Weights of a small mixture-of-experts language model, trained from scratch on English Wikipedia.
Experts: 224 SwiGLU neurons an expert, 1 pick a token, a sigmoid router.
Training: 371M tokens, 11323 steps.
Below are experts of layer 10 (counted from 0) of a mixture-of-experts language model. Rows are named router (the router's row for the expert), gate (a neuron's input weights, with its number), up (a neuron's input weights, with its number) and show model dimensions 144-191. Each number is 200 + 20 x the weight over its row's rms, rounded and kept within 0 to 999.
Before each expert's rows: a language model's description of what the expert responds to; "mostly gets" lists some tokens that are sent to it at least half of the time. This comes from a sample of Wikipedia text that the model never trained on.

# expert 13
Description: Nouns and verbs of achievement in sports and entertainment biographies, such as goal, medal, title, won, Award, Best Actress, role.
mostly gets: " Award", " won", " Best", " win", " touchdown", " role"
router,213,185,212,213,215,221,200,203,206,175,156,196,210,193,182,200,211,182,174,166,203,167,154,211,243,212,221,210,209,226,167,200,191,194,187,177,224,189,243,185,192,171,219,186,221,216,192,218
gate1,205,216,192,176,203,199,177,205,183,232,208,232,182,213,228,185,221,196,199,202,184,215,228,213,186,214,223,216,188,176,226,198,169,205,199,255,186,185,192,186,207,176,195,215,166,201,217,200
up1,212,192,224,202,210,221,210,224,209,158,213,208,262,215,187,198,229,208,202,226,173,223,199,197,195,204,155,188,233,144,216,201,237,187,202,219,189,223,206,201,194,211,209,185,186,229,179,217
gate2,209,218,163,189,222,199,197,171,216,210,190,215,197,194,220,208,228,229,170,195,200,171,197,172,211,207,190,225,185,209,190,203,179,181,191,202,202,188,158,203,204,173,191,229,182,187,235,215
up2,172,193,226,176,185,223,218,235,189,219,228,180,198,212,182,224,225,193,186,184,220,194,193,214,231,192,200,216,192,199,206,203,211,181,204,187,190,207,168,187,188,212,178,184,214,201,194,228
gate3,164,197,203,244,218,239,177,204,173,198,203,211,185,199,204,195,202,206,171,206,171,205,195,187,208,216,217,191,225,168,195,242,232,205,212,216,216,222,202,213,197,209,230,227,164,197,234,203
up3,211,193,189,216,206,208,179,233,210,202,210,194,164,197,190,211,228,197,211,205,211,210,185,187,199,197,246,206,225,203,219,215,182,227,187,186,212,177,191,182,216,201,183,230,190,217,214,212
gate4,230,239,214,164,199,202,214,175,198,201,226,205,209,189,169,230,204,201,219,203,182,172,207,202,214,214,196,178,234,204,225,200,185,233,227,159,213,165,201,211,212,227,206,200,218,198,191,182
up4,211,214,208,187,204,222,213,174,189,167,195,222,205,206,221,199,225,220,240,213,203,180,205,198,205,216,190,183,180,171,213,199,203,168,197,207,232,149,209,197,193,218,232,175,182,198,136,200
gate5,231,208,164,214,192,195,165,231,151,203,199,183,198,214,181,204,184,227,206,214,207,190,184,180,195,213,193,251,194,212,227,206,189,210,198,214,198,181,180,206,229,213,199,200,222,204,229,230
up5,197,211,225,246,220,170,190,202,203,208,223,206,209,193,185,181,204,197,231,204,144,164,194,241,184,196,224,220,178,220,214,197,181,202,215,196,191,219,194,215,254,197,185,219,174,188,223,204
gate6,210,190,179,227,216,187,196,168,220,180,192,171,187,194,193,155,184,185,206,221,216,201,196,173,222,204,197,225,191,193,197,189,199,209,182,185,189,220,180,161,207,176,185,204,187,194,205,238
up6,203,186,190,194,170,207,218,175,197,181,192,191,225,204,205,212,180,238,200,189,200,192,162,192,182,167,175,206,187,184,218,225,199,188,192,214,188,178,211,182,168,223,192,212,195,230,208,211
gate7,183,184,211,214,193,176,216,195,175,195,209,213,220,197,211,213,217,211,193,206,189,175,201,177,206,174,203,198,220,177,208,178,172,171,161,208,181,204,167,219,192,229,205,217,206,178,192,191
up7,202,228,219,171,194,188,200,182,233,202,222,184,214,198,203,211,184,224,227,236,199,196,229,224,186,192,222,200,225,178,234,191,169,229,248,197,162,185,213,200,189,229,164,170,199,182,169,197
gate8,198,208,199,184,200,197,181,227,225,210,188,233,205,204,200,188,217,203,208,205,217,214,182,176,209,205,185,229,200,179,204,182,199,194,219,186,190,151,188,223,186,254,208,209,201,165,225,213
up8,183,165,199,200,180,199,174,214,165,191,218,206,173,207,201,256,189,166,179,184,216,184,205,211,172,174,231,171,191,203,218,194,188,201,210,233,221,187,205,202,210,200,215,183,199,234,221,185
gate9,206,163,193,179,243,236,210,201,210,197,180,174,211,209,197,183,184,223,209,149,210,208,180,191,203,204,150,228,195,220,210,181,218,193,207,192,177,169,186,195,218,212,232,212,197,194,185,252
up9,200,198,166,163,209,199,197,197,172,214,191,228,223,239,235,170,180,205,220,186,176,226,241,205,190,198,193,220,235,200,195,183,209,192,165,208,212,212,192,176,201,200,206,199,217,200,222,168
gate10,165,195,180,213,208,216,229,215,146,198,225,166,189,219,215,215,188,205,189,193,158,174,200,203,206,261,218,153,206,200,191,184,200,210,171,175,188,200,179,187,174,172,195,182,223,186,203,212
up10,194,188,214,180,193,215,201,213,180,196,198,131,193,191,245,207,211,149,199,195,190,208,182,213,202,227,177,203,142,161,199,180,219,205,208,218,223,217,187,222,200,194,218,198,161,177,181,197
gate11,187,221,178,210,213,189,170,199,182,216,213,177,201,198,196,192,184,190,213,170,210,164,220,192,169,196,221,168,151,184,175,229,178,211,204,176,225,226,225,247,232,190,192,172,209,193,186,177
up11,202,191,215,214,195,176,210,221,179,178,212,177,183,186,196,231,202,205,212,194,182,229,187,173,197,202,227,237,201,183,233,164,165,219,186,193,210,203,221,211,175,194,205,184,221,207,211,165
gate12,212,180,200,248,196,225,204,199,215,191,211,187,192,217,172,180,209,222,240,202,204,218,186,208,218,174,211,182,219,182,208,174,175,204,221,186,202,201,189,229,230,221,210,186,178,230,178,203
up12,189,209,205,219,185,216,175,196,207,183,172,202,203,191,174,181,215,241,197,177,200,201,194,216,241,203,173,193,204,240,186,187,257,189,215,204,213,231,162,215,196,227,215,223,172,181,202,188
gate13,221,181,184,233,197,241,220,233,209,204,185,200,230,203,196,216,208,233,168,184,216,200,205,220,230,209,225,197,221,198,190,217,211,168,202,200,224,193,214,190,189,194,216,183,213,206,204,200
up13,160,189,204,179,193,202,196,187,177,190,210,222,190,167,186,173,214,156,191,202,227,206,189,193,184,212,189,175,193,187,199,204,188,211,195,203,216,226,191,196,210,194,186,202,200,221,184,191
gate14,174,232,223,220,216,236,197,206,173,218,209,185,208,225,196,181,153,186,237,185,214,222,193,199,224,249,200,188,206,210,218,202,209,185,216,205,179,217,197,194,178,212,188,162,232,219,212,189
up14,178,202,237,216,219,195,167,226,186,219,186,177,162,198,231,240,146,185,193,187,176,214,177,206,176,180,156,199,196,176,215,195,198,193,187,205,189,199,173,182,204,194,194,171,204,212,222,177
gate15,196,196,235,200,193,204,207,213,183,185,221,230,204,219,190,166,178,210,197,198,188,205,182,178,199,187,166,206,201,199,183,196,225,227,200,191,184,176,225,200,203,213,165,183,210,163,222,224
up15,214,219,171,209,211,191,230,257,203,194,195,171,180,203,195,206,168,200,203,205,209,192,180,191,203,196,198,219,201,187,218,216,211,192,217,199,163,148,210,217,210,195,168,195,181,182,199,220
gate16,207,200,192,193,211,221,204,184,179,157,195,218,182,210,221,189,241,188,223,216,190,203,207,209,215,222,170,197,174,190,190,173,174,201,201,173,205,195,200,214,194,192,206,196,209,176,213,183
up16,161,236,195,205,167,161,198,172,194,221,207,188,189,183,235,191,197,188,201,182,228,185,200,206,185,187,231,240,183,192,226,218,257,204,207,194,197,210,231,182,189,200,215,210,176,219,182,180
gate17,184,217,191,204,218,194,216,192,188,190,193,200,191,234,209,221,211,197,223,183,208,209,213,152,190,211,198,202,209,201,179,167,209,226,151,190,181,224,189,191,174,190,206,222,177,185,180,198
up17,209,203,153,200,164,164,211,219,175,230,203,224,195,167,164,201,200,208,207,206,161,211,198,230,199,205,215,194,189,193,194,186,210,187,209,238,174,161,206,190,226,193,205,216,186,203,231,192
gate18,215,197,202,225,246,191,249,196,173,198,188,197,198,192,175,171,172,219,206,227,193,197,186,206,201,226,208,198,227,189,214,229,184,225,223,183,221,241,161,183,191,200,197,184,184,219,173,211
up18,181,214,205,226,205,227,216,195,174,228,210,209,213,195,217,217,230,194,204,197,206,220,181,195,192,161,181,235,229,206,180,224,200,200,220,178,196,210,199,182,183,207,193,168,203,191,133,203
gate19,191,194,229,200,243,216,207,203,184,187,199,185,233,244,202,194,170,212,199,224,161,211,200,190,215,218,184,192,178,195,213,161,216,185,210,188,205,214,211,235,200,237,207,223,225,249,203,236
up19,194,175,198,212,199,142,202,194,168,208,213,202,184,157,219,222,180,223,214,235,172,193,225,228,194,226,221,203,206,216,230,177,204,225,196,197,235,197,192,210,202,190,219,156,182,208,184,186
gate20,183,182,206,198,194,203,237,211,150,160,218,197,205,221,215,189,185,178,175,169,191,198,223,241,198,189,209,204,167,223,197,212,204,225,200,207,198,171,185,193,222,205,207,202,230,197,211,204
up20,209,196,235,203,204,197,150,190,181,176,167,166,193,188,165,190,216,183,172,178,203,215,146,206,209,199,209,231,178,234,186,187,209,175,194,187,206,193,217,223,235,202,204,233,171,190,184,190
gate21,217,196,226,218,200,216,208,128,181,172,191,179,185,207,190,185,225,175,197,205,195,206,191,215,199,180,197,207,242,197,183,217,223,199,198,199,200,211,174,205,199,207,229,176,214,171,208,197
up21,168,239,189,217,197,227,165,202,220,188,193,201,200,202,215,207,166,175,182,227,233,211,213,187,176,174,214,197,199,218,192,177,181,205,235,222,221,206,221,219,195,207,207,226,206,192,191,210
gate22,186,214,167,232,196,215,228,213,197,183,204,211,180,231,155,188,160,193,228,185,195,165,213,201,231,215,193,200,221,191,204,235,202,203,189,209,225,234,204,172,172,191,191,184,201,197,225,200
up22,159,207,197,183,177,165,199,167,176,174,242,163,185,193,234,212,211,199,195,209,226,207,205,187,205,165,199,224,141,202,206,147,184,184,195,200,206,174,155,203,185,215,183,215,208,187,201,216

# expert 15
Description: Subject pronouns and subject nouns starting a clause before a verb, such as he, she, it, who, "The song", "The group".
mostly gets: " she", " he", " It", " who", " This", " He"
router,215,212,222,198,205,204,188,191,231,199,188,217,185,195,207,189,227,203,168,195,188,176,215,222,171,204,219,213,192,223,175,189,171,191,198,224,202,224,239,164,188,158,198,203,215,213,214,202
gate1,214,192,220,177,223,213,202,221,203,198,232,211,219,204,206,218,204,251,231,211,173,198,255,177,171,194,214,199,190,181,211,178,183,213,203,224,208,194,179,209,227,179,201,214,207,210,227,224
up1,227,196,183,199,186,166,177,140,214,203,201,184,180,198,198,194,191,196,186,245,222,177,203,175,201,219,231,219,205,193,154,222,229,198,189,209,186,197,192,194,181,183,211,205,190,215,176,202
gate2,198,228,186,185,206,210,202,175,181,207,171,204,186,218,181,162,238,187,195,237,197,209,197,202,176,258,192,158,227,204,192,187,192,208,174,212,201,215,220,219,163,225,183,207,217,213,238,202
up2,222,234,199,183,191,207,167,174,203,204,216,204,169,202,209,211,227,203,162,210,175,183,219,216,179,156,214,172,193,174,189,174,208,188,183,174,179,212,196,193,188,189,221,188,234,203,267,202
gate3,197,201,192,182,208,245,165,195,198,206,211,243,213,200,179,199,228,216,180,214,206,221,218,211,203,212,186,192,152,186,224,178,189,190,215,218,188,209,190,198,226,180,194,226,208,192,224,224
up3,178,226,204,170,181,204,203,188,218,180,229,196,186,203,215,202,207,183,170,228,228,207,199,206,177,173,207,205,169,209,209,142,223,196,202,190,221,229,193,202,206,196,212,213,174,209,217,186
gate4,184,187,253,191,198,234,186,215,179,187,212,237,180,239,191,237,215,244,202,193,199,248,193,230,201,216,166,181,202,187,231,193,189,203,184,212,222,192,194,189,228,199,199,203,185,193,242,206
up4,200,182,210,177,211,212,230,230,204,224,202,176,213,216,187,212,201,191,192,187,206,197,206,215,198,188,181,159,165,208,179,226,190,202,190,196,185,210,218,219,203,222,221,201,220,229,204,181
gate5,239,202,205,206,203,165,210,221,212,199,196,163,206,205,231,209,218,206,222,176,178,167,207,177,201,191,202,221,194,241,179,180,196,209,173,223,153,232,199,226,219,204,215,229,170,205,201,203
up5,210,208,209,169,235,198,192,234,170,206,257,199,206,227,217,216,209,202,201,222,170,210,219,173,195,209,181,212,196,194,200,205,205,196,190,211,201,188,188,197,186,192,185,211,193,212,227,194
gate6,204,175,207,215,209,226,197,239,210,232,189,210,165,219,216,233,162,191,206,223,189,235,200,162,215,199,206,180,182,195,245,214,198,196,212,197,151,186,173,210,207,239,201,199,215,172,177,201
up6,192,201,196,216,175,209,223,193,185,195,232,199,205,205,191,199,220,218,195,200,189,218,213,250,229,179,202,197,206,216,184,197,240,221,182,217,200,193,217,161,188,198,182,191,189,234,237,177
gate7,221,200,180,206,189,223,219,185,192,179,219,195,199,187,211,212,194,172,218,187,160,205,233,178,204,242,200,182,193,195,166,222,166,210,185,188,223,179,217,220,158,163,216,198,212,202,182,186
up7,212,217,237,167,195,189,208,197,185,160,203,165,215,209,224,221,225,209,242,201,186,211,198,197,206,183,216,203,199,209,179,178,213,189,124,189,226,176,211,221,183,180,217,215,172,172,236,185
gate8,207,186,220,154,223,224,150,197,189,222,194,195,220,220,208,243,182,239,215,209,198,179,202,193,184,165,191,215,202,181,171,220,179,194,216,181,211,218,201,219,219,224,189,184,172,178,195,194
up8,179,212,206,192,212,225,190,199,216,193,203,190,221,205,194,179,186,227,194,174,217,161,211,234,193,184,223,206,185,206,194,242,219,212,171,185,187,190,170,176,189,220,166,223,178,263,223,209
gate9,160,194,204,206,240,257,162,214,208,189,217,237,214,235,198,207,164,239,181,204,205,230,209,203,218,204,191,195,210,221,207,235,207,227,191,211,226,233,205,196,194,168,170,210,202,214,220,212
up9,221,187,183,202,247,207,212,199,210,182,193,226,192,198,200,195,177,223,208,215,208,205,176,188,187,162,207,187,187,215,159,218,192,162,218,206,209,207,194,215,187,170,205,220,182,166,178,205
gate10,220,220,212,208,145,215,240,180,193,198,197,185,199,203,197,198,222,235,219,150,201,223,177,177,240,194,212,187,207,190,202,186,207,197,215,176,199,202,206,219,181,225,230,246,195,178,212,178
up10,175,207,213,187,238,189,208,218,199,188,195,211,169,219,186,203,242,222,183,184,227,164,171,219,207,228,172,209,197,234,166,198,204,213,218,199,164,196,214,204,160,185,175,187,204,190,193,220
gate11,218,230,168,204,202,237,227,199,198,180,205,189,199,185,215,247,251,187,210,176,210,195,226,171,218,168,207,205,197,200,211,181,174,218,216,206,194,198,195,185,194,211,214,202,202,196,248,182
up11,200,190,174,220,203,192,205,199,187,204,182,202,192,198,213,197,244,183,205,190,186,168,202,176,214,186,197,219,218,219,234,204,180,187,188,189,202,183,200,171,163,217,209,212,182,213,209,204
gate12,200,217,190,221,176,256,221,204,165,194,204,188,195,195,192,173,202,188,196,178,181,211,226,204,153,201,203,197,179,191,197,230,212,234,192,215,225,228,200,179,179,188,185,194,211,201,207,161
up12,216,222,168,182,208,207,218,186,207,222,186,206,166,182,231,218,214,201,200,203,181,243,156,178,201,192,173,231,203,205,190,205,226,194,187,188,195,213,194,193,190,184,189,188,204,239,176,194
gate13,237,225,176,228,177,204,188,228,187,194,227,186,218,215,198,195,181,207,200,166,165,189,200,179,243,183,243,225,182,194,194,203,167,200,203,232,203,210,216,196,195,174,237,234,261,197,224,181
up13,200,234,172,249,204,228,190,192,196,188,201,218,206,200,165,204,182,207,224,198,184,211,207,193,241,250,159,226,204,196,184,186,196,187,170,178,212,181,195,210,178,191,178,214,160,223,218,226
gate14,216,204,199,201,223,177,219,184,220,205,191,191,205,226,189,195,207,223,217,188,194,157,215,213,189,171,193,190,185,223,180,214,217,187,196,181,154,229,196,217,182,212,178,197,207,168,177,196
up14,201,225,209,201,221,199,213,204,173,212,198,228,201,197,187,214,236,161,180,182,185,214,179,183,190,229,165,213,190,184,226,227,203,212,207,194,245,195,202,196,220,176,191,174,219,204,213,199
gate15,194,209,192,184,205,202,200,225,226,213,207,191,175,212,222,224,250,204,178,189,188,185,193,194,170,201,226,205,168,221,205,209,208,188,210,224,178,214,206,216,204,171,195,205,212,223,215,216
up15,194,180,200,178,192,200,197,233,222,213,223,218,194,218,222,195,211,221,204,232,180,203,209,223,163,178,219,212,194,184,227,218,196,233,167,227,201,206,210,205,244,179,170,180,183,198,214,223
gate16,219,204,186,211,235,197,182,195,186,190,192,184,211,192,185,220,215,181,202,238,220,242,211,192,217,193,216,161,198,196,181,191,227,213,227,237,195,234,224,211,181,230,200,158,211,160,173,207
up16,195,208,187,179,200,244,208,212,189,195,249,188,223,181,228,215,159,193,212,157,188,224,231,189,208,167,207,209,178,179,223,153,216,213,203,239,218,243,222,175,199,169,183,227,194,179,212,155
gate17,202,205,164,186,194,222,185,178,217,230,194,180,171,181,167,203,182,184,205,201,182,174,203,189,218,192,193,180,200,207,213,221,180,207,211,193,197,214,193,181,164,195,199,205,248,158,199,134
up17,195,199,222,182,201,219,175,212,196,201,208,190,221,202,204,220,184,242,179,204,199,192,187,188,212,190,199,210,211,200,187,194,183,163,179,178,200,223,219,227,175,205,190,204,224,160,224,176
gate18,209,177,191,193,226,162,180,192,196,221,204,201,211,189,173,186,197,225,216,168,158,185,203,189,196,186,176,183,178,161,213,206,197,193,198,198,172,198,202,234,203,211,231,226,238,179,165,198
up18,189,177,240,191,224,181,188,202,216,221,205,205,159,207,190,226,189,187,202,171,203,221,208,208,194,203,187,181,190,210,209,189,183,228,220,199,190,172,224,183,236,183,166,197,163,208,202,208
gate19,194,157,224,187,168,197,222,174,178,204,217,192,224,208,175,195,189,224,211,161,187,221,214,204,202,196,189,195,201,185,217,202,220,166,201,193,227,195,176,191,224,203,196,207,204,199,195,216
up19,179,187,199,165,193,205,190,215,194,201,202,162,170,233,192,214,205,178,193,205,193,200,205,175,174,206,164,170,231,203,202,226,199,194,193,225,169,208,211,235,216,218,211,181,178,183,209,213
gate20,205,253,209,161,204,215,169,202,197,197,192,193,178,202,200,209,183,221,207,205,185,177,210,185,237,204,193,193,171,185,178,252,189,203,239,214,172,185,199,223,212,243,219,157,189,206,185,193
up20,234,185,219,205,179,200,214,198,200,207,232,200,179,192,189,204,244,210,192,185,176,254,205,214,197,211,211,196,195,183,198,233,226,175,192,231,231,180,170,186,193,207,190,234,195,208,200,215
gate21,204,186,198,205,154,187,198,176,190,202,212,153,185,173,207,208,177,159,175,209,167,206,175,174,227,201,200,212,191,231,193,209,160,222,191,179,206,215,222,201,180,222,191,207,224,168,200,160
up21,245,181,225,179,164,182,195,175,152,207,225,194,226,201,190,201,190,180,220,212,176,219,192,186,211,208,169,207,172,223,209,187,216,206,195,223,149,198,186,215,193,173,217,212,269,170,193,206
gate22,198,214,216,202,213,200,175,219,235,188,193,199,190,179,176,188,228,230,182,179,184,153,188,144,187,186,203,167,174,208,185,176,248,191,199,209,212,201,185,213,166,216,179,225,189,182,223,176
up22,195,193,198,205,246,233,191,185,195,192,196,174,182,194,178,228,204,227,224,186,214,203,183,194,220,160,176,198,212,201,197,235,199,182,181,223,227,210,181,208,190,216,199,225,207,244,167,207

# expert 1
Description: Opening pieces of split content words and common nouns after articles or prepositions, especially medical or technical terms, such as ad|enomas, ant|idepressant, roof, water.
mostly gets: " cl", " dis", " res", " sex", " ret", " bl"
router,246,204,181,199,171,172,175,185,194,198,180,193,192,188,223,203,188,187,181,197,210,185,215,199,214,185,210,225,183,190,181,210,184,239,193,227,196,196,181,221,193,196,210,209,179,232,205,216
gate1,231,136,201,217,180,158,220,190,140,227,221,226,191,177,213,185,172,217,204,199,221,162,204,214,223,226,209,208,255,203,199,182,179,213,219,210,227,182,204,222,155,174,186,204,166,172,222,185
up1,189,203,182,186,189,189,193,171,213,202,232,182,201,220,179,194,203,180,209,205,213,252,198,214,185,154,213,190,163,219,199,201,200,148,202,191,208,186,225,207,227,217,217,169,194,184,212,222
gate2,223,197,194,172,166,187,200,198,206,237,213,213,190,185,217,222,203,225,182,229,192,201,199,249,214,183,151,205,199,200,188,185,173,240,224,157,206,198,196,247,189,206,175,223,221,189,200,221
up2,199,178,197,164,208,191,246,197,171,236,198,154,196,206,229,210,224,191,206,207,201,221,188,206,170,201,191,214,238,210,233,189,178,243,199,197,220,216,203,193,199,221,195,220,187,175,182,184
gate3,205,215,189,204,206,182,202,195,161,209,213,190,203,164,216,208,178,214,212,224,215,246,225,206,216,180,219,195,209,198,196,224,228,185,171,235,156,222,168,228,191,188,209,207,186,201,231,222
up3,214,200,207,205,229,186,168,212,226,177,206,221,195,214,188,191,219,211,179,204,209,195,228,174,172,210,224,221,191,226,200,234,189,211,203,192,192,169,205,191,262,244,211,173,210,193,216,189
gate4,193,201,201,179,202,215,199,210,211,246,227,233,199,219,203,221,212,196,194,213,172,198,182,186,143,220,196,202,183,166,222,239,223,207,211,219,199,207,193,239,184,187,183,152,223,167,157,217
up4,193,200,175,216,181,200,198,194,202,209,211,186,219,185,204,230,223,218,207,179,193,195,224,198,176,194,195,164,207,216,223,155,221,200,203,182,184,222,229,186,194,181,205,221,196,209,187,199
gate5,185,205,216,208,153,209,218,257,170,227,165,192,212,160,199,204,200,222,176,211,222,199,216,231,185,198,202,208,191,219,247,197,182,194,167,198,228,186,193,176,172,171,195,213,193,200,196,202
up5,219,219,177,165,196,183,197,190,187,171,202,190,177,190,226,188,199,211,186,182,184,203,214,198,213,198,243,217,192,191,214,226,193,211,214,192,205,227,179,192,226,209,218,201,226,201,218,243
gate6,207,207,158,228,204,167,204,232,168,204,207,214,250,201,219,221,219,194,190,182,192,180,259,209,219,214,196,198,227,182,194,217,165,177,229,195,170,172,196,225,204,198,213,220,183,190,223,202
up6,196,237,205,191,174,171,195,210,171,217,194,200,228,222,211,182,217,194,207,189,220,192,208,216,202,189,199,220,261,199,196,195,170,197,203,204,205,164,208,215,212,201,201,233,191,177,203,183
gate7,199,173,204,205,226,179,217,198,204,248,222,213,160,217,180,231,184,208,217,195,204,210,214,208,192,193,194,222,218,213,225,198,150,165,228,249,210,214,189,208,199,206,193,178,153,203,196,180
up7,173,211,196,230,205,214,180,195,187,224,203,206,209,214,189,173,210,210,181,190,236,184,165,198,200,209,181,209,230,215,213,177,204,248,244,177,209,223,208,192,207,192,183,187,180,207,172,199
gate8,224,217,197,205,229,169,196,223,185,188,225,164,193,210,235,243,216,204,211,184,194,220,193,178,205,192,238,200,204,215,191,215,166,230,196,198,219,178,204,170,217,203,189,210,198,182,212,205
up8,188,191,161,205,200,206,201,198,196,185,181,216,231,180,183,184,209,196,176,189,190,186,171,195,180,214,157,181,187,199,217,193,194,214,200,201,203,212,212,191,213,153,189,204,216,179,192,193
gate9,223,210,195,196,175,194,221,212,225,200,185,166,229,198,285,190,195,237,189,189,199,200,205,214,200,236,202,201,181,224,186,208,199,261,194,182,218,208,229,197,208,185,201,206,203,228,198,208
up9,221,205,188,236,191,185,196,220,216,183,235,191,192,170,233,181,189,203,208,168,217,199,241,186,203,198,208,206,186,179,180,168,197,200,239,210,213,217,195,196,187,216,157,230,209,219,166,194
gate10,199,176,209,200,205,171,258,202,192,224,201,179,215,239,210,203,200,204,213,163,198,199,218,194,221,173,202,203,234,203,204,195,214,176,208,234,204,181,211,195,202,205,204,242,200,236,220,171
up10,181,227,170,216,204,244,192,229,229,184,174,234,185,171,209,186,214,217,196,201,174,209,217,208,204,171,172,190,199,223,213,177,186,205,198,188,145,184,199,198,193,201,213,179,210,168,204,224
gate11,178,169,245,209,202,214,209,188,219,184,215,160,173,212,221,178,190,225,206,215,217,168,177,196,215,232,200,201,168,196,187,207,192,183,200,190,255,222,242,212,171,196,205,214,187,208,221,178
up11,205,219,195,184,174,205,171,219,224,232,216,214,214,195,179,196,188,192,195,194,196,182,210,230,175,178,164,193,214,209,171,208,192,203,242,206,176,191,190,221,195,207,195,183,193,176,212,188
gate12,221,199,188,179,178,213,208,183,213,170,207,190,201,231,188,179,204,216,174,196,210,201,184,185,157,201,173,192,190,206,224,210,226,238,196,178,204,180,193,199,189,204,179,208,247,249,204,174
up12,172,188,206,199,229,221,198,135,160,233,191,184,169,177,212,179,208,202,203,194,208,223,220,217,201,191,163,164,181,209,226,202,208,223,200,196,199,208,212,191,208,208,195,202,223,189,175,194
gate13,160,192,219,241,193,183,223,228,165,188,194,232,192,202,201,150,253,194,225,208,194,215,215,217,199,203,198,205,177,242,169,179,183,179,206,194,221,207,196,201,220,210,209,221,196,248,218,173
up13,209,186,142,200,169,218,228,209,214,225,192,179,179,149,210,236,191,195,199,162,226,212,217,225,233,200,186,185,206,209,208,248,172,196,163,210,168,194,192,185,162,222,216,222,236,206,213,211
gate14,185,235,208,231,186,192,209,206,184,174,202,178,208,223,252,193,205,194,229,194,201,193,184,219,191,215,251,200,209,184,196,191,184,203,218,196,224,187,181,201,215,187,200,233,160,174,190,214
up14,195,181,231,212,228,193,202,215,178,205,191,153,190,201,218,196,199,210,186,241,208,223,226,213,198,227,247,193,201,196,216,203,215,193,175,171,200,203,196,201,145,203,185,175,226,231,158,178
gate15,204,215,192,228,201,187,215,233,177,197,238,211,193,206,210,203,188,190,217,183,200,205,228,215,185,228,219,190,228,185,192,196,193,180,214,204,201,207,207,175,167,228,255,196,218,212,240,165
up15,205,204,237,193,179,207,189,192,183,205,187,193,197,178,178,179,195,235,209,197,164,191,182,200,234,205,220,213,198,163,218,211,196,195,233,190,206,204,216,207,206,204,193,229,195,181,166,198
gate16,193,212,194,180,183,165,208,169,195,198,218,224,202,208,223,178,249,246,211,220,204,193,172,179,215,192,206,208,202,219,179,198,217,197,164,202,198,186,144,211,177,172,187,196,230,254,203,183
up16,219,243,171,162,189,199,225,182,240,163,200,210,202,194,216,181,202,197,229,191,238,199,239,210,228,198,183,206,152,194,173,207,173,207,161,195,170,183,140,184,190,194,185,212,189,211,195,200
gate17,175,195,195,185,199,234,212,193,215,170,213,199,220,171,202,184,161,206,223,205,235,184,209,219,212,203,197,208,224,209,196,245,191,217,241,195,177,224,197,236,220,199,186,219,235,184,194,207
up17,209,207,195,177,187,210,180,212,224,220,209,239,205,209,203,187,186,214,185,227,218,193,213,173,184,221,188,205,197,201,171,251,211,208,200,213,174,208,191,229,183,204,244,212,211,194,207,204
gate18,187,188,193,195,237,158,200,205,197,239,211,248,204,228,179,231,215,202,230,213,185,200,180,205,229,208,197,177,197,197,215,187,194,220,222,188,166,183,183,217,221,206,221,216,193,217,191,201
up18,201,219,171,200,249,193,211,245,224,206,229,255,193,154,228,191,215,216,246,205,180,185,216,166,207,177,206,242,237,179,191,208,163,191,210,208,196,179,199,212,212,199,208,203,216,206,201,174
gate19,169,172,215,195,170,205,205,228,206,241,207,204,193,179,156,204,222,199,227,180,187,204,207,179,162,203,169,186,189,205,199,212,177,221,204,201,224,159,203,195,196,207,215,218,224,209,183,211
up19,222,229,198,198,213,202,190,221,190,206,166,209,224,192,191,182,183,209,189,208,224,203,179,169,183,196,174,202,212,188,205,180,170,196,182,158,206,185,232,213,197,175,208,194,220,177,181,215
gate20,195,229,220,190,235,219,209,238,159,192,186,179,208,236,181,218,190,208,194,194,188,218,214,212,187,214,176,210,188,195,219,211,160,189,205,196,197,200,209,219,178,191,194,196,204,203,207,237
up20,203,188,198,194,195,222,200,190,172,209,203,260,208,193,210,210,189,189,209,229,159,184,216,193,213,194,229,186,206,216,220,210,202,202,247,209,167,242,202,191,213,178,200,211,215,174,205,181
gate21,226,194,189,157,199,182,216,215,137,206,220,198,208,192,229,196,233,222,208,192,234,189,214,214,220,206,182,197,207,184,214,189,220,220,195,218,163,185,184,186,174,188,177,213,212,225,202,200
up21,184,247,201,177,195,234,195,197,211,194,209,193,201,227,215,200,194,174,196,197,188,182,222,226,180,187,158,224,228,156,204,205,217,230,208,187,187,187,225,141,174,194,177,183,194,227,213,193
gate22,193,179,170,216,180,183,218,195,190,183,226,193,214,194,204,186,228,197,210,179,188,219,218,203,214,178,227,205,185,226,231,204,230,147,202,189,194,178,210,213,217,211,212,175,194,216,220,199
up22,198,205,158,154,234,180,181,210,217,192,193,185,173,178,204,211,191,205,169,150,186,205,223,176,199,205,200,193,194,234,211,242,159,205,179,164,195,195,184,214,217,213,202,186,229,209,224,157